config.toml
n_layer = 8
experts_per_token = 3
d_expert = 48
balance_bias = true
router_bias = true
positions = "rope"
init_std_down = 0.0216
weight_decay = 0.053
warmup_steps = 50
decay_fraction = 0.674
steps = 4145
Below are experts of layer 3 (counted from 0) of a mixture-of-experts language model. Rows are named router (the router's row for the expert), gate (a neuron's input weights, with its number), up (a neuron's input weights, with its number) and show model dimensions 0-255. Each number is 128 + 32 x the weight over its row's rms, rounded and kept within 0 to 255.
Before each expert's rows: "gets" lists some tokens that make up at least twice as much of what it gets as of all text. This comes from a sample of Wikipedia text that the model never trained on. Tokens count by the router's weight.

# expert 83
gets: " |\n", " to", " would", " can", " will", " may"
router [158 151 139 140 145 140 120 151 104 112 104 110 111 118  51 112 125  86 116 120 137  98 103 126 146  76 211 115 108 139 129 159 128 133 148 147 120  93 154  79  74 108 175 161  73 173 172  96 148  83 107  88 131 147  76 116 164 133 121 124 137 146  82 181 151 134 122 102 134  63 140 148  79 160 189 144 115 133 166  95 116 114 115 110 193 132 169 104 133 143 131 120  89 115 105 134 126 125 113 132  92 178 120 165 120 150 146 140 165 104 109 206  51 100 108  65 155 134 132  82 142 103 117 132 131 140 130 173 119 127  57 133 130 106 108 164 130 177  97 159 116 155 145 216 143  66  77 136 179 123 136 119  70 108 129  84 133 103 196 179  68 117 115 138 117 165 119 139 130  43 132 123 103  95 173 127  77 115  60 104  91 117 149 128 154  68  98 124 150 146 136 147 157 106 116  67 167 183 197 144 153 150 153  80 163 147  54 185  97 141 118 126 136 115 128 131 123 111 128 120  69 144 109 135 145 118 135 149 116  86 107 136  64 112 113 127 147  30  94 128 126 131 186 120 120 111 149  77 132 110 102  86 170 151 124 160]
gate0 [143 147  61 118 122 122 124  59 125  64  96 135 150 175  80 130 130 164 101 182 102 170 151  78 109 190 140 117  83 162 159 133 154 126 124 161  99 138 162 138 126 143 112  54 149 145 120 126 143  82 113 123 159  89  69 134 142  93  93 119  90 174 138  83 119 186 126 155 138  92  98  85 126 143 189 157 134 153 118 149 190 137 106 172 151 131  88 166 102 131 176  85 132 141 130 106 153 157 173 189 127 140 105 112 128 139 167 168  71 154 121 141 237 121 110 144 132 171 113 143 112 128 118 131 153 142  83 143 105 157 192 121  62 150 151 129 122  42 114 115 185 118 107 118  86 110  71 181 152 134 121 151  97 132 120 156 117 115 109  91  67 140 142 114 137 133 152  93 146 113 121 124 139 180 129 155 139 133 154 167 128  77 200 107 160 134 197 184 106  93 140 124 153 129 169  96 158 145  95 123 124 140  70 113 149 174 116 109 139  99 170 185 134 130  86 135 118 132 178 161 130 127 114 150 148 113  96 165  88 128 129 103 100 124 105 103 190 140  63 147 145  91 116  79 154 165 137 137 127 171 127  75 233 140 129 163]
up0 [ 99 190 113  65 140 116 146 129 137 137 146 128 121 113 154 178  79 131 152 132 119 116  70 113  85  86 107  74 145  74 171 164 117 157 101  64 147 144  99 134 117 144 108 157 128 170  58  99  88 197 134 144 146 153 224  93 143 168 126 149 128  89 156 161 132 114  99 103  95  81 131 125 104 116 103 110  90 142 150 126  79 170 181  81 121 146 168 167  93 127 107 184 103 135 186 165  95  85  94  83 137 111  91 149 127 143 166  87 168 151  89 187  60 146 103  90 132  37 165 134 126 143 115 170 156 121 129 128  94 131  86 142 113 108 137 103 135 181 106 109  45 149 115 100 114 113 160 147 138 188 143  86 134 129 107 118 128 149 126 105 111  72  64 183 156 114 117 127  98 121 159 151 125  64 139  61 157 119 124  90 134 157 124 127 123 111 111 115 148 179 139 191 154 162 156 110 122 138 127 184 182  96 102 180 150 125 185  88 121  74  94  74 161 165 161 164 106  96 117 142 120 125 127  76 175 153 100 113 130  93 137 155 148 126 121 123  91 159 109 150 103 177 124 105 164  90  73 145 121 104 101 147  92 133 169 122]
gate1 [133 150 117 180 116 153 129 159 100 149  88 117 181  97  79 108 123 126 119 182 128  79  99 168  91  97 169 154 147  83 151  88 127 113 199 187  62 123 170 149 152 123 171 114 184 132 150 130 125 139 148 122 153 120 112  87 115 155 129 132 112 127 135 126 116  46 104  98 182 147  70 123 128  83 162  76  77 150 123 174 167  64 139  79 113 138 111  98  92  79  97 145  81 102 137 170 135 119 117 128 156 113 103 115 174 120 112 143 122 130 159 184 121 141 150 101 136 136 167 122 108 151 110  97 115 145  78 120 198 150 133 129 125 106 161  67  94 135 123  84 163 168 171 193 128 146 144 116 192 137  65 146  95 176 201 157 103 160  74 152 118 159 124 120 136 177 150  96 130 153 140 207 156 111 176 110 115 120 132  92 129 114  73 152 114  90 170 133 169 131 106 154 143  63 126  97  99 129 148 131 135 162 110 127 106 155 165  94 108 103 154 218 117  93 143 119 146 117  84 174 150 153  87 147  88 144 130  74 136 135 123 134 214 167  49 114 152 191 138 134 140 126 106 177 120 129 140 137 148 135 204 106 112 109 109 101]
up1 [127  81 128 162 166 119 132 119 118 189 134 102 166 129 142  73 184 150 124 198 150 142  88 147  98  98 141 161 138 122 142 164 104 138 138 163 153 100 153 125 142 128 208 123  93 145 178  92 106 212  99 114 149 126 113 125 161 171 152 152 150 112 136 143  85 163 104 112 136 118 122 175 116  95 119 140 151 136  86 134 119 151 248 112 138 142 119 112 181 119 135 148 148  97  94 198 130 173 185  99 124 137 134 167 147  77 121 128  96  67 129 158 137 166 164 150  82  96 206 115 130 136 155  92 103 141 121 172 165 150 145 129 198  81 165 102 106 129 159 107 146 125 128 170 127  73 139 150 129 142 223 129 136 142 129 110 103 172 108 143 165  85 128 145 167 187 160 116 121 137 117 125 163  98 120  99  73 127 129  52 178 135  91 163 117 102 152  99 170 171 114 150 139 131 131 134 122 152 159 108 170  88 110  99 184  73 133  91 100  87 126 165 172 117 133 145 141 103 133  93 117  97  91 132 108 124 116  82 135 131 140 171 151 174 120 218 123 171 102 147  86 112 141  77  69 147 107  86 134  71 180 108  98 130 160 183]
gate2 [143 162 226 156 147 179 121 138 186 153 178 132 119 132 176  84 158 171 154  80 145 186 177  96 117 136 119 126 147 179 189 126 164 156  56 118 134 111 175 144  95 110 161  94 147 141 168 118 122 125 124 173 130 162 158 105 114 172 131  92 160 154 129 102 154  60 109 137 210 156 127 156 138 144  93 151 102 135 114 153 118  13 123 127 137  90 175 150 175 112 142 187 133 138  83 161 101 122 106 115 149 133  93 138 121 128 132 165 138  85 164 157 143 150 150 131 132 162 119 144  54 190  97 132 131 136 124 132 128 151 121 114 185 174 135 201 119 114  80 215 112 151 140 128 143 126 113 128 126 125 136  81 133 191 110 120 166 162 173 209 120 102 159 119  67 170 116 151 173 130 101  94 154 152 149 160 123 143  91 129  86  90  98 132 144 164 147 168 154 114 129  41 164 120 114  82 133 128 129 109 109 170 125  76 108  91  93 148 124 167  94 108 155 183 161 110 200 134 117 108 150 120 124 109 105 197 131 133 173 119  88 144 106 156 119 127 141 125 146 146 128 145 146 143  93 163 103 118 128 122 166 169  99 100  74 114]
up2 [119 196 149 143 114 126  97 153  81 102 138 144 147  97  85 150 116 120 113 158 149  93 124 158 103 156  90 104  89  97 116 158 110 136 181 188  93 143 159 115 144 121  89 110  52 162 100  68 142 144 160 135 109  89 103 162 145  87 100 118 144 141 180  76 156 207 146 113  98 140 127  86 124 130 136 101 135  90 121 129 169 192 152 122  68 126 131  62 146  97 124  92 107 178 143 122 101 129 199 124  80  92 181  89 132 131 138  78  92  84  91 121 111 114  78 111  93 134 116 172 120  92 122  94 101 130  92 102 151  95 212  42 160 101  87 137  65 132 106  69 103  85 168  95  61 160 144 160 115 107 141 132  63 112 144  91 111 143 122 124 148 155 152 143 128 100 144 122 124 140 139 111 136 106 103 134 109 151  98  94 101  96 129 120 102 138 152 118 141 137 146 150  65  86 133 152 108 136 150 181 195  70 110 175 174  70 198 128 126 159 121 113 156 113 126 145 176  92 114 159 121 151  93 150 171 131 154  53  95 122 167  40 154 119 177 160 113 134 131 124 129 131 172 116 180 123 172  99  87 102 127  86 128 138 155 119]
gate3 [ 79 185 177 134 126  95  62 175  96 191 144  76 106  94 150 158  78 159 116 149 158  81 118 164 157 124 129  79 103 101 132 151 147  96 105 166 107  72 201 108 172 135 130 132 114 151 173 153 109 102  80  99 118 105 176 141 151 171 105 114 115  90 139 194 103  84 108 112 130 127 138 106  77  91 115 144 165 107 124 104 160 115 167 117 120 165 122 127 129 119 142 125 143 136 121  71 125  90 150  83 146 163 146 162 112  79 130 138 139 123 118 122 175 176 162 110 110  72 176 156 147  81 122 112 147  85  66 173 102 122  80  98 141 120 193 158  70  91  73 174 150 157 111 134 135  99 115 139 170 111 162  94 116 111 128 187 151 149 136 127 145 120 110  79 154  98 137 162 142  86 160 183 123  63  71 179 107 173 139 144 119  84 147 108 141 160 145 146 119  90 184  98 103 146 126  75 121 144 112 157 140 129 123  91 182  80 100 141 118  59 170 195  63 145  82 137 135 151  65 182 124 116 166 144 108 139 133 150  89 149  88 131 178 159  86 168 119  91 133 180  81 141 146  75 108 177 150 133 131 102 128 102 107  85 154 121]
up3 [127 145 117 130 152 120 129 107 108 112 147 120 111  94 147  91 107  78 159 142 100 167 148 191 175 161 144 146  97 179  81 134  93  73 113 161 119 166 112 101 114 144 161 142  72 145 149 139 121 149 176 171 128 154 182 137 179 103  86  84 154 126 154 128 134 124 135  14 144 130 185  97 102 155 117 153 166 136  77  90 140 129 123 151 114 123  74 101 124 177 126 168  86 155 155  88  77 181 111 102 145 156 118 104 109 140 140  99  64  90 136 172 106  82 117  74 104  73 172 123 152  88 155 140 106 113 134 126  78 142  68 121 160  85 118 135  76 129 100 106 112 116 162 124 116 111 135 144 146 114 135 107 105 145 129 120 126  96 118 136 167 113 156 127 130 102 159 103  94 117  82 100 170  88 143 113 167 153  79 118 193  86 107  89 142  88  90 114 118 134 127 100 147  92 159 154 149 139 144 105  83  53 135  83 227 132 112 140  95 177 137 153  90 103 120 224  83 147  81  90 105  91 128 109 138 112  37 151  70 106 160 100 124 112 145 160 108  77 159 124 148 126 149 125  56  92 136 150 195 150 126 130  67 151 111 149]

# expert 10
gets: "5", "0", "4", "3", "8", "7"
router [160 163 152 138 115 115 146 127 118  86  91  68 122 109 112 139  94 152 123 153 161  92 129 134 150 141 121 142 105  67 137 130  88  91 167 137 137 190 130 107 103  75 149 199 108 115 138 148 157 141 119 122  83 138  90  81 104 119  56  81 186 163  63 128 125 121  56 143 124 151 109 175 131  93 139  96 134 117 127 160  80 129 142  89 163  29 120  89 167 127 104 103  91 108  87 124 133 180 143 146  97 141  84 160 113 129 101 132 115 141  66 219 118 115  19 125 123 213 119 132  81  99 140 149 129 115 132 178 168  99 109 134 109 121 176 123  75 125 117 139 126 155 125 165 119 119  89 131 132 134 212  63  86  99  79 142  31 133 148 156 130 124 118 117 136 112 114 111 157 141 138 130  39 173  97 142 109  86 112 112 118 142 154  73 125 105 159  88 120 136 122 150 163 126  97 129 147 151 128 146 142 164 181 138 102 136  99 158 119 141 127 148 106  98 129 131 128  78  55 152 102 128 118 223 158  97 131 109 112 119 130 204 115 113 130 194 124  82 101 140 129 159 158 126 168 111 146 132 120 129 126 155 133 167 119 140]
gate0 [124  80 137 121 120  83 141 117 101  75 150 125 113 171 145 107 143 166 122 156 103 114 204 131 113 173 133 119  56 118 138 153 115 219 170 178 185 121 164 136 155 178 103 112 120 170 192 117 147  90 145 118 134 156  93 102 151  67 108 116 110 116 122 162 107 107 141 164 103 147 217 142 142 141  79 136 131 142 140 104 154  79  43 110 190 105  58 133 154  89 118 127 145  98 108 157 163 134 114 105 101 131  81 121  87 144 141 119  83 134 142 105 155  86 130 105 142  82 145  98 111 186  90 125 117 114 133 129 160 110 163  98 111  96  92  96 142 123 152 125 114  93 118  90 139 130 157  74 176 107 128  86  66  90 161  58 133 103 135 137 133 162  88 128 137 137 157 186  84 162  65  90 120 116  73 194 107 176  78 121 146 160 151 153 172 135  71 139 132 107 164 147 135 127  77 121 164 123  91 135  78  95 142  80 111 119 144 136 146 128 125 140 156 108 161 214 107 142 119 119 126 121 122 156 110 188 129 182 114 102  91 129  96 149  93  44 141 128 103 155 155 101 128 122  96 171 138 140 198 110 127 167  53 130 148 101]
up0 [143 147 203 109 135 135  92 150 132 131 104 101 123 130 120 144  90 135 171 134  83 145 106 124 124 140  59 129 160 144 146 119 185 151 140 166 121 103 128  93  79 136 121 113 137 218 144 151 123  97  89  81 118 156  92 148 144 118 181 115 114 186 118 122 117 174 146 126 164 132 187 131 177 127  97 126 147 156 162  97 144 120 120 135 139 203 121 150 172  92 122 111 132 164 116  79 148 149 154 189 106 109  78 188 135 110 155 142 120  42 121 165 181 110 103  88 164 123 147 149 137 114 155 109  67 128 101 171 133 125 150 116 158 174 174 180 123 159 116 111 114 125 106 130 168 133 203 133 162  71  38 125  93  79 128 158 166  91 131 146 155 101 133 135 126 137  65 152  96 158  63  76 108 124 132 140 132 178 117 170 113 107 155 112 138 111 120 160 157 132 152 173 162  93 148 103 115 132  76 134 132 131 133  73 175 185 123  76 127 154 142  49  26 110 143  94 156 162 119 126 131 132  88 154 159 149 146 131 145 111 149  93  81 175  92 140 135 121 139 118 127 127 170 106 129 158 159 165  11 166 115  81  95 115 115 150]
gate1 [ 80 137  32  86 139 119 104 154 145 136 169 166 177 125 249 172 151 153  97 150 158 136 127 114 136  89 137  85  84 142 197  99 148 171 126  99 139 120 139 104 138 132 122 143  99  71 179  82 164 104  60 123 122 111 170 120 180  91 150 108 167 152 135 137  98 175  97 114  91 120 173 106  98 122 173 104 126 123 126 161 107 149 101  50  87  98 148 158 102  89  92 111 102 138 138 116 118 117 117 149 103  95 164 108  99 145 158 124 138 121 104 135  59 173  77 116 146 154 108 135  98 135 151 166 150 103 101 149 121 164  40 121 104 103 159 161 128 119  89 144 133 126 136 111  92 108 115  97  85 102 184 147 113  75 143 104 138  91 101 145 130 167 108 102 104 172 189 141 141 141  43 170 141 127  76 119  97 114 125 205 114  93 109 198 140 142 155 134 123 146 109 105  72 149 139 148 111 132 151 161 145 135 114  81 140 180 175 121  73 150 171 132 146 129 107 109 117  85 157 129 171 153 110  90 149 120 153 133 180  90 142 166 123 106 217 168 102 156 132  90  75 130 154 133 173 128 111 118 194 105 108 137 147 141 163 157]
up1 [103 114 141 139 133 128 125  96 161 160 138 162 122 200 139 205 150 131  91 105 137 118 110 144  93  96 109 112  64 123 178 132 124 110 129  88 167 137 134 142  98 124 143 139 140 187 143 178  92 108 125 186 105 118 122 141 135 128 172  83 122 137 112 102 209 198 113 149 102  78 169 104  89  85 158 114 142 126 179 159 190 104  80  85 165 147 121 149  93 163 158 172  57 148 138  83 113 136  89  83 137 136 154 136 128  98 129 116 176 139 105 104 121 178 117 118 189 160 104  78  96  85 127 162 142 103  85  74  88 117 139 149 122  91 185 179 106 160  99  91 125 102  67  71 104  68  90  98 111  88 191 121 118 164  71 162 122 105 125  78 127 181 111 126  85 149 133 192 131 156  93 174 164 125 135 144 124 147 136 142 147  90 126 147  52 178 151 120 157 151 121  97 163 114 180 116 113 149 156 146 150  98 156  88 188  88 137 140  79 180 187 153 104  83 119 167  94 135 200 120 141 165 121 108 119 115  82  86 151 123  66 142 151 133 172 146 137 102 154 108 133 163 137 172 118 152 134 168 114 146 130 163 102 124  83 134]
gate2 [128 196 149 200 120 140 103 164 193 125 112 140  97 104  71 131 146 117 128  84 104 115 144 127 111 107 117 142 192 144 126  82 142 100 138 140  98 102 130 150 138 110 167  59  61  91 109  48 106 148 130 129 156  85 132 117  87 127 163 135 108 140 121 121 114 108  90 133 107 167 184 134 129 142 123 135  72  68  98  87 111 202 134 161  89 131 140  98 174 150  90 115 135 177 136 117  92 110 155 111 167 141 133  75 144 107 187 131 167 142 158  52 105 140 124 151 151 173 109 118 139 180 112  91 122 134 122 123  86 117 127 154 141  57 127 111 134 154 113 114 129 149 115 139 162 202  99 145  64 123 117 127 191 100 177  48 136 122 154 122 108  83 160 105  99 124 138  88 145 149 151 187 174  94 191 129  96 161  80 127 179  94  84  61 112 103 134 116 144 161 121  79 122 129 156 102 124  99 154 102  84 176 100 126 132 140 147 136 153  74  82  88 177 126 154  62 151 147 160 100 158  79 181 112  74 189 110  83  99 191  99 104 130 185 121 149 157 146 106 157 112  82 164 137  91 138 128 128 107 130 149 148 129  99 169 116]
up2 [112  89  88  95 158 134  79  90 127 147 150 132 205 158 153 166 102  95 158  90  88 143 123 149 140 114 128 102 164 103 134 153  53 127  78 125 143 140 140 163 122 121 102 158 115 127 218 162 141 146  59 116 109 184 113 127 171 149 100 142 103 131 200 161 104 131 168 138 146  80  76  69 144 143 141 161 116 104 114 166 121 108 110 150 143 170 109 138 112 185 123 140 150 108 194 193 121 118  72 128  70 107 129 115 139 149  72 107  99 109 168 150 160 159  87 144 159 115 172 193 122  91 105 125 158 148 158 115 157 143 150  79 119 146 124  68 118 145 149 121 160 124  98 103 149 109 173 128 116 130  83 146  84 119 126 155 105 132 103 121 185 115  73  67 185 147 142 111 127 145 168 100 160 137  48 100 105 108 136 148  91 111 135 126 174 145  93 155 136 120 139 169 163  44  99 166  86 146 133  93  98 118 141  95 167 134 148 135  78 148 167  85 112 173 158 174 104 119 137 131 156 107 137 109 194  91 116 140 154 115 181 163 112 110 155 104 118 171 136  84 101 174 129 159 104 125  93 162 203 125 138  61 103 161  53 177]
gate3 [100 161 187  99 167  98  66 224 127  78 117 129  58 109  89 141  83 123 154 176 167 105 143 126  47 117 149  69 123 102 159 124 102 123 164 138 112 154 114 117  80 142 121 121 167  91 107 134 111  27 131 112 162  79 173 123 108 145 149 113 132 127 111 162  94 133 127 115 126  85  88 130 116 118  88 137 135 141 136 131 147 112 120 177 144 144 148 131 100 163 139 178 139 174 144  94  94 178 127 100 106 121  84 176  77 142 120 155  74 152 123 145 120 148  96 100 111  80 150 158 142 136 161 147  95 113 135 150 204 142 186 174 168 109 163 150 142 150 181 143 143 137  89  68 126 124 136 146 117 102 154  92 125 117 170 106 108 129  86 120 149  67 134 129 134 102 135  98 127  90 110  87  93 104 115 148 121 186 115 162 109  90 131  81  73 129 115 153  93 168  78 160 164 172 141  88 170 152 167  86 137 153 207 198 107 118  96 151 116 106 122 150 165  55 136 148 183 181 119  75 140 130 111 139 166 148 114 139  93 113 139 131 134 153 167 119  50 143 135 108 106 188  68 138 128  84 154 133 137  62 104 105 109 171 151  91]
up3 [129 131 143  94  83  90 103 220 126 122 158 133  68 155 120 112 168 175 100 154 150 126  94 168 126 179 160 153  95  83 131 114 102 196 148 118 135  84 144 178 158 186 128 140 181 136 156 136  80  65 159 143 126  93 137  97  85  88 107  52 129 137 126 137 125 111 130 111 121 115 133  80 132  92 161 110 171 158 122 102 148 142 108 147 111 177 108 163  99 103 128 146  70 159 148  93  38  42 121  68 111 178 134 155 106 185 121 183 123 121 196 143  99 138 146 132  78  95 101 164 127 137 152 140 126 184 131 106 180 130 140 137 141 176  92 149 116 100 122 105 189 185 103 129 125 146 116 119  84 158 185 156 135 155 163 112 186 109  72  99  93 115  88 125  80  95  77 116 135 191  69 127  86 108 131 165 120 194 136 153 176 135 150 151 154 116 124 142 141 152 149 130 120 158 148  98 151 110 152 196 126 103 134 179 127 113 132 155 139 174 177 156 148 127 100  98 112 130 138 172 128 122 144 108 136 106 112 125 129 141 134 178 109 123 121  86  88 123 127 148 138 178 121 123 114  40 155 111 208  94  91 107 108 111 172  99]

# expert 75
gets: " |\n", " there", "\n", " There", ")\n", " |\n\n"
router [117 188 111 169 108  51 187 140  98  71 121 109 106 146 140 175 127 137 162 113 152 113 110 133 172  48 170  67 102 137 131 168 115 136 169 126 153 157 122 109 122 133 187 142 113 164 120 154 148  38 155 107 123 128 114 111 121  94 147 115 132 111 138 141 217 155 136 130 154 100 114 127 137 144 191 106 153 140 119  99 124 193 106 114 169 124 171 179 117 121 117 105 152  41 108 140 106 126 111 112  56 155  82 131  56 127 144 112 131  76  73 162 100 117 125  95 141 152 102 113  81 148  96 185 146 114 143 139 116 112  90 128  72 103 129 107 135 159 120 144 115 153 182 163 113  64 130 185 170 156 133 101  93 107 123 150 122 133 131 199  73 132 118 166  85 148 134 134 116 141 127 135 119 107 123 118  98 145  74  83  95 129 140 131 168 105 117 136 178 103 124 137 102 118 101  99 172 199 201 149 138 123 167 113 140 141 114 144 106 142 141 131 145 125 100 146 138 126  89 118 100 118 118 178 205 112 149  87 113 137  57 140 101  93 222 180 119  68  89  90 102 148 120 106 134 143 132  67 131 102  80 125 155 205  90 135]
gate0 [ 79  99 120 132 105 116 120  59 159  79 124 209 150  56 130  93 131 135 181 148 104 126 116 173 168 108 154 117 156 108 143 118 145 182 114  96 123 146 139 163 158 162 181 116  91 122 150 157 157 123 116 205 119 116  71 170 196 151 185 172 119 114 149 139  86 159 114 130  86 133 105 152 104 139 158 154 125 169 148 135 172 146 132 155  95 101  44 133 113 126 136  84 133 150 153 118 153 172 158 114  87 101 168 119  83 163 151 178 150 133 156 106 155 138 191 153 163 191 105 147 174 134 126 163 215 138 112 177 106 153 141 101 123 124 110 137 124 168 141 145 167 153 139 138 122 158  75 120 122 101  89 135 176  81 115 194 108 124 125 107 127 138 156 110 104 124 121 127 121  77 110 139  99 146 124 131 122 137 162  94 154 106 178 134 156 175 131 122 153  87 122 167  80 136  76 160 145 129 134 111 144 171 178 158 150 119 156 143 168 155 114 132 158 136 211  66  60 199 193 142 172 107 136 145 108 148  95 131 161 185 103  82 121 102 108 216 131 139 136 104 127  82 147  96  76 153 146  88 181 121  83 120 134 124 182 136]
up0 [135 113 144 152 203 119 105 186 121  73 104 116 154 141 171 124 152 139  85 105 138 126 122 123  95 121 103 177 130 156 124 129  80  92 187 127  99 156 133 123 101 130 118 145 164 179 155 149 118 243  71 109 109  27 135 150 127 139  97 101 160 105  80 139 124 114 124  41 158 185  85 138 157 158 124 112 134 120 191 159 112 153 118 116 155 132 115 167 145 171 142 147  70 124 134 119 150 125  89 161 170 126 122 171 169 171 107 132 137 116 155 161 156 120 114 144 164 116 140 104  63 114 136 129  70  75  85 120 130 156 136 154 100 178 104  95 115 127  45  94 169 147 130 113 136 145  95 151  94 111 127 218  51 154  76 135 180 120 151 129 161 100 115 147 133 120 163  95 166 139 142 171 147 166 156 167 107 107 144 112  86 120 116 124 120 122 170 157 139 162  98  70 141 135 162 101 158 112 114 126 136 115 149 165  93 151 116 128 141 123 163 123 103 123  54 171 143  86 131 141 161 144  26 107  90 103 115 112 142 141 119 141 119 210 127 168 169 134  48 154  72 166 113 157 116 114 152 161 114  93 138 143  93 100 122 122]
gate1 [142 103 105 134 129 104 141 126 132  83 178 110 129 122 122 136 130 125 121 157 134 149 104 111 169 171 101 173 114 146 117 129  95 109 117 132  75  99 133 147 146 114 142 183 101 114 115 189  79 148 102 140 125  87 188  79 124 171 188  88  58 138 106 149 160 119 133 157 179 149 158 114 185 122  80 116 149 112 144 154 119 147 161 147 162 128 110  90 148 144 146 112 106 191  70 144 137 131 186 150  73 109 111 160 129 141 193 131 168 109  89 128 101 135 126 150 140 129  79 135 198 159 152  86 140 150  84 109 104 157 148 111 169 148 119  68 131 153 128 154 152 162 117 115 161 181 110 183 191  62 141 114 123 156  64  86 170  87 161 191 131 100 150  83  95 113 121  91 181 151 123 135 168 135 111 131  76  78 106  82  92 144 101 126 115  94 160 142 208  98 144 155 136 178 144  69 115 132  60 124 135 114  98 199 118 144 139 126 121 117 135 107  92 143 160 153  62 134 143  84 179 220 171  48 116 127 178 117  90 138 159 153  94 164 108 178 145 139 161 172 108 170 160 120 125 158 133 118 120 156 111  69 154 102 128 158]
up1 [135 129 160 161  99 132 152 123 152 134 181 118  96 113 110 124  67 165 101 132 103 159 105 162  89 124 128 139 148  79 172 132 123  95 147 125  69  98 137 135  76 114 149 100 154 197 163 133 122 127  83  98 121 151 146 113 151  55 149 151  83 104 128 150 119 137 100  76 151 109 139  89 103 109 125  71 162  40  79 137 168 162 152 149 170 125 129 124 176 149 119 154 148 182 137  93 110  80 156 122 158 171 108  72 127 124 125 150 130 117 109 153 122 141 132 124 198  92 159 122 162 184  66 104 120 119 157  55 167 139 155  68 137 151 157 103 136  62 144 131 132 152 100 104 117 134 150 164  93 138 162 157 148 137 158 125 130 133 139 123 100 164  86 149 138 100 124 153  94 121 128  94 124  40 140 137 122 216 114  78 152 180 166 173 148  76  93 154  93 101 170 168 198 135 150 113 109 175 165 155  64 124 134 116  78 128 135 135 113 116 130 140 120 130  66 155 149 120 153 157  73 174 124 114 151  83 165  67 121 136 169 152 171 162 109 103 180  42 139 102  84 170 120 100 107 165 157 114 157  65 115 122 157 170  94 168]
gate2 [126 111 116 115 136 100  88 183 127  93  93  88  82  74  55 139 141 161 112 117  99 169  74 118 112  99 111 120 172  70  96 156 175 109 108 144 154 144 108  66 114 105  75 122 159 183  61 132 120 119 153 139 128  58 113  83 186  81 130  97  73 176 137 131 148 164 173  77 121  95 160 116 114 149 125 156 140  98 104 109 114 152 119  70  63 122 174  71 113  82 124 105 119 129  55 137 146 150 125 164 134 130 204  77 147  93 179 113  87 146 106 137 143 176 166 122 179 110 127 106 176 100 112 137 127 112  87  58  79 114 155 162  84  87 153 102  77 102 149  82 149 156 154 107 121 112 128 169 121 152  94 120 133 132 163 117 142  96 148 147 123 141 117 127 150 141 120  76 130 117  58  92 170  77 122 146 132 121  76 100  95 124  95 100 177 114 125 101 145 116 136 143 104 107  98  86 167 154 195 164 132 124 121 116 117 131 107 143 123 121 155 151  81  85 124  81 143 133 182  86 120 136  58  90  86  92 154 105 123 115 118  66 125 103 109  83 156 113 159 129 142  89 163  60 184 115 147 146  93 121  82  68  94 125 157 113]
up2 [140 116  98  96 145  96  84 150 141  67 110 138 175 155 138 180 134 132 120  93 146 128 138 172 180  76 179 136 105 117 154 196 122 213 187 112 164 146 112 118 129 167 120  97  98 128 110  57 117  63 134  99 141  98 122 130 155 173  87 139 175 143 135 109  71  91 105 159  68 107 100 124 172 185 158 129 169 180 136 194 175 145 168 116 151 157 143 152 101  76 211 137 185 114 119 127 161  78  77 146 134 114 150 124 104 186 119 131  90 152 109 118 141 144 156  87  97 118 169 131  76  97  93 164 115 105  68 110 114  86  93 136 106 124 115  85  85 151 162 111 157  69 110 166 109  93  81 164 143 124 128 143 144 148 131 161 139 125  75  77 136 136  96 114  62 116 140 108  73 128 170 145 130 138 103 151  91 202 137 108 102 138  94 146 138 118 122 119 100 177 143  68 157 192 119 195 179 163 152 141  92 100 121 122 135 141  81 143 117 113  86 162 125 125  79 162 117  83 140  95 137  69  93 131 148 129 111 129 119 132 102 137 139  84 208 175  99 132  90 151 126 144  81 123 120  99 111 139 166 135 129 128  97 143  78 154]
gate3 [128 135 116  86 121 117 168 117  66 148 195 147  81  81 133  77 155 192 125 131 119 162  90  66  99 187 155 140 131 114 113  94 154 130  60 138 143 156 160 142 137 116 145 120 147 118 127 117 154  91 139  77 103 100 128 169 188 148 160 134 109 119 124 135  96  70 154 114 140  79 115 156 112 147 149  56 146  54 112 142 137 126 123 192 110 115  90 124 172  97 150 168 148 131 119 100 135 148 148  93 139  89 119 117 108 104  99 131  96  94 134 138 125 111  85 146 131 156  96 217 109 127 116 149 187 167 120 146 108  78 104  84  96 114 112 189 198 126  90 152 156 140 115 132 129 107  93 114 137 123 122 121 202 116 178 152 142 158 169 135 130 160 142 158 162  90 145  97  95 117 149  74 182 148 120 122 122 133  69 110 174 112 183 120 138 159 154 107 114  96 159  49 140 116  87  58 147 136  99  95 126 137 117  52 152 136 131 135 195 134 153 117 138 128 124 138  90 171 106  76 129 133  63  77 125 169  99 226 203  92 156 150 101 103 149 166 111  81 133  41 150 105  88 162 134 135 156 104 132 106 113 119 152 101 124 119]
up3 [151 140 130  90 133  78 123 118 118 174 119  87 108  89 187 171 123 150 126 124 177 120 106  80 110 122 184 155 141 150 120 144 142  78 124 171  92 137 139 154 118 106 163 111 198 126 106 119 144 172 124 153 130 182 112 158 116 130 166 213 152 148 167 105 135 144 114 122  93  86 198 108  62 145  97  73  85 131  77 143 145 122 166 133  39 107 118  95 139 158 118 162 115 158  89 135 150 123 118 159 113  94 159  92  84 136 125 125 105 157 101 136 102 153 143 141 112 167 100 133 120 118 126 109 111  74 116 116 166 109 147 124 103 177 178 107 141 113 157 189 136 101 161 137  94 131 128  96 134 171 179 133 176  97 137 145 148 133  97 195  96 140 123 150 115 132  71 190 127 114 139  79 131  63 124 131 117 118 139  95 146 121 143  96 132 159 138  79 109 157 144 100 165 156  87 144 121 108  98  77 195 135  56 210 163 171 178  81  35  99 101 200 177 158 140 143 101 122 165  78 101  85 100  81 132 198 148 114 187  57 150 123 153  91 155 169 135 108 120  83 161  90 135 158 129  95 119 118 131 115 122 139 123  97 142 111]